config.yaml
num_hidden_layers: 12
hidden_size: 512
n_experts: 12
experts_per_token: 1
d_expert: 640
d_shared_expert: 640
hidden_act: "swiglu"
moe_layers: [1, 2, 3, 4, 5, 6, 7, 8, 9, 10, 11]
router_score: "softmax"
normalize_top_k: false
routed_scale: 3.46
balance_loss: 0.000588
balance_bias: true
router_noise: 0.1
init_std_router: 0.0204
lr_router: 0.000553
num_attention_heads: 3
num_key_value_heads: 1
head_dim: 128
vocab_size: 22302
norm: "rmsnorm"
norm_place: "pre"
norm_eps: 1e-06
positions: "rope"
rope_theta: 10000.0
rope_fraction: 0.75
qk_norm: false
attn_scale: 0.0884
tie_word_embeddings: false
parallel_block: false
extras: ["capped logits"]
init: "uniform"
init_std_qkv: 0.017
init_std_o: 0.0
init_std_up: 0.017
init_std_down: 0.0
optimizer: "adamw"
learning_rate: 0.000671
lr_mult_up: 0.856
beta1: 0.9
beta2: 0.98
lr_head: 0.00609
max_grad_norm: 2.0
warmup_steps: 205
schedule: "wsd"
decay_fraction: 0.899
decay_shape: "linear"
final_lr_fraction: 0.05
batch_tokens: [65536, 131072]
max_seq_len: 384
doc_mask: true
train_tokens: 1170000000
max_steps: 12480
dataset: "wikipedia_en"
Below are experts of layer 3 (counted from 0) of a mixture-of-experts language model. Rows are named router (the router's row for the expert), gate (a neuron's input weights, with its number), up (a neuron's input weights, with its number) and show model dimensions 256-383. Each number is 500 + 25 x the weight over its row's rms, rounded and kept within 0 to 999. Numbers have three digits each.
Before each expert's rows: a language model's description of what the expert responds to. This comes from a sample of Wikipedia text that the model never trained on.

# expert 9
It responds to: Cells and separators in sports results tables and tournament pages, such as placed, silver, individual, Challenger, Championships.
router:468506558501525484485493472495480499504492466483492495459500477527504523499487477466514523537490566506470518467492473483500523517534518471488503503512526470498486473518473491507524530467511538509472491545483459491520506488444493500467472515518514486510551545488495497478528479509497511487523489516450501502491512500500509521501520510505512500507578548514496543464465556507491527512555
gate0:484499465514520473494492539478489495525520505494473458508485518503472505510494486481491500506498488500545482499510528507478438538528511545490472485485519470482523530496542456525485502522486477488469497492525486529458513508484536480455482514494520500484529549524533518462523509496475560460516517475515521529514467518502495512539487476512467517505485542509496506509515492474473477479500
up0:492483516500464478547499513489516516515476439484528512497488514467502515476479485501515489503478519488484517491525480559497556492421502530553563488522511502498503499491522549420470469500483549524514490513489505440525475478519468516503549539535480523520517505474455498505499527524553520504506527552498453484485559456469492443534533466525496513522509543493540477529473526514545535519532
gate1:516506509511461511513498481515535502527488509525498532523544511538511486544515489470462483482494457486536485574461537481529531535545512505500544500525470474495510503549509493559511494475520529476484516460469470496497501528510556508519481501450524483513504449439533507457511479477505488499506466530510476464505456455509506505502496526522517481525467489510485471491554480510481492579473
up1:498477539472530492493533486508486516511516451487481489519530511470514510505524471504525481472493516490520513528477496494454518466518475532510483508504497481505489451513554492531474437514487475500505482493507524510458477527481528469477533522456521495506511526507511503512502487501454515516497446525519461530486491543495493510492514470474463460535465503526520499470511497443527496495538

# expert 7
It responds to: Tokens in Israeli, Arab and Islamic history texts, such as Yad Ben Zvi, Torah, Sunni, captured, Hapoel, plus bare spaces.
router:520495496423472515480518511520552514524467515501498498497484480468487474488485478505508528457478521525511506506506496496509528514470502542526529496511480503506500490461444459485472482509538475503505509460495471484456459499546499494527496521471498461500522484521495501488505477498509500512525474494541528513490499507513498500542527494535517497501456453486526492530493500483464495485482
gate0:486510480493502530522497467533530493490475467523471528560522518516499504509507520480484528491489522516546525505514502469512461523512505540488503511472521526505523540532523476511506471448467520483485518519507540489465481451515486492509502503491540520451472460504456530532512502517530528512493504509527464509468498502484500508521527479530468525516485485556492502483525466460548487493504
up0:560474464506502486496463494508434463499544504522467485497542467496502462471493491442561506503504501505497482494552481483521514438486475494524524478503495503494512522491474494499485501501531516456494483500496437490519473493490512505490500515475497458489533502496532516473529549514518463501552494511531503500479465506499525521509482480516497528514529492474499491510440465478489514506487
gate1:456469484529493518521502499501506537467530524515487529480503492494487533464464527484462481495560468474472476532470523500474462528487496520523556528486506456522509495508516525486521505530491513503501528522468556493501446505490508478535452486478495551456543514520473491482470506486531486495466486522459521535510525502479463487510533516471499515462495483537533531503496517529473451510439
up1:478520488542496509491496472528533501496531488516539448533498520488498484485491505504491512525494449495483545509507506523483490507497474504485497501508490488511489512525497513475526445538480508515538492518519471483497484475536495500463547479507475495496508433490520485481513500495445475510534506488484523526516476486461483544499514493537506482483536455511483491518516477526490487521474

# expert 10
It responds to: Indian and Pakistani names, places and films, such as Bundelkhand, Hansda, Singh, Kumar, Bh-, -pur.
router:491535485509544488503490523520493539526497540483512479506497506523521469527490521494481459479513477472502495517515522529436517519497498483469522494483503523523495513450455482480506524502473475498490507493498559523536526500476507488547497513530498534501501544485498504513468505544504513474500495472486485500500532571495498503446476491509516497502538536478490515485476537462472510468494
gate0:515490474489513516499478533470535508490451528488493555500516495493519506482511501510519547483529479516483508477498477494505500465483495497500513432488465514502492505507511482421514474521490534455501514511473560468511502459478460541496503476505527533512531526499501490483543467527518463550513495495486531542487482493493484506478489532530494453504479487502537569493485505467490473516512
up0:462510526551516518496512509489485464492478485521469496488497518497508522546473518473518493497503522530496485485505511479501511534502531441513503487499511524486495460516547540492529508509505461484523519502516507494477502498459508490486477492483538508476496506466525536478452548525530466465543503452513525497471516501469506528483486509498501506481506525509512467488474520516471510560461
gate1:522509505528460498509496497531443510562523502482482562549528499500508463475515512522472501464453451493540461529505486523473505555538524530484471515514499548512512506465480503557536503534509465486506495473504484550509494532457538468474512494474489441508495548487469474464539493496523477468518558509485495510505486519487467525522464507488518458560507479466507488483506511521502531510524
up1:499484495483529464528469500513493473486480504513531460552475474523492482480488477474559512461511518483470489492463486479497534488444517493555481517495465533512486502472491491473530478513467505515507488514488474499490466545495513524519445498515526478496513512468503515537524469510475533528510503489518496543515496502503484544508490515516484534493514532510507520479526503483473424510464

# expert 6
It responds to: Decade prefixes 201, 202, 199 in citation years after an author's name, plus opening quotes of cited titles.
router:518460508503473497521508499519515434493498526483510519515509512445466502490500442491496518473486468498492482518531512512541499459494499480526511514500522549485479530479510513494497466512489475499550504484522497484507491529536484501503528502512517537515470512520468447501486501496496496497485538502452510527476476459493487492561506493501493494500509482491486517509508526533511551502491
gate0:533500520517514526525481475537488504458504476459518493508463495542520512510496519508500503449518569547521510533488521527507490494498491473461495490446480513502479515453518563477485555519498506509540487542473523495495494476528545500525499508491486488523497466484526488485485502472522479520523501508502507547498484526516515522527488487493524517495506487482452476528490480476506485534498
up0:480461517488492493440532498487528492497502487493428506500548485515550465499515482506524491468506495499519495533520570534517516469502511494519440482477470446530497529521484511474475477464553549554545507477514500524524476535494493513499516493485523517504479524478513539499504501515534518490509445541473467476514459514526479472475529510474506556526496481505464523496490474486504455556449
gate1:492508502443479551490536468524549534497508538473539486463514507459488489480519529508544490497527508508493484502538489487461450493491474523449513529529490474493510474503495511505464485505466540513524501518465451513487504448527503508485499485520486521490520504491498511495526456558516521501473473504477503557479546527544483516511502480519489526531512470505538519515529537450475504509519
up1:493548501518469479536509493523467551542550501522531502516495447458483500522498508535501501493505490506480530501536487515524530515470489519526556532502486490507462494517511553538538487496527486513578530510523463497492531502486521484507479526469481503512443515510474519572456537494479481529495510497500464494541511495552525507487495509532499527502532506521490521521536478472490518495477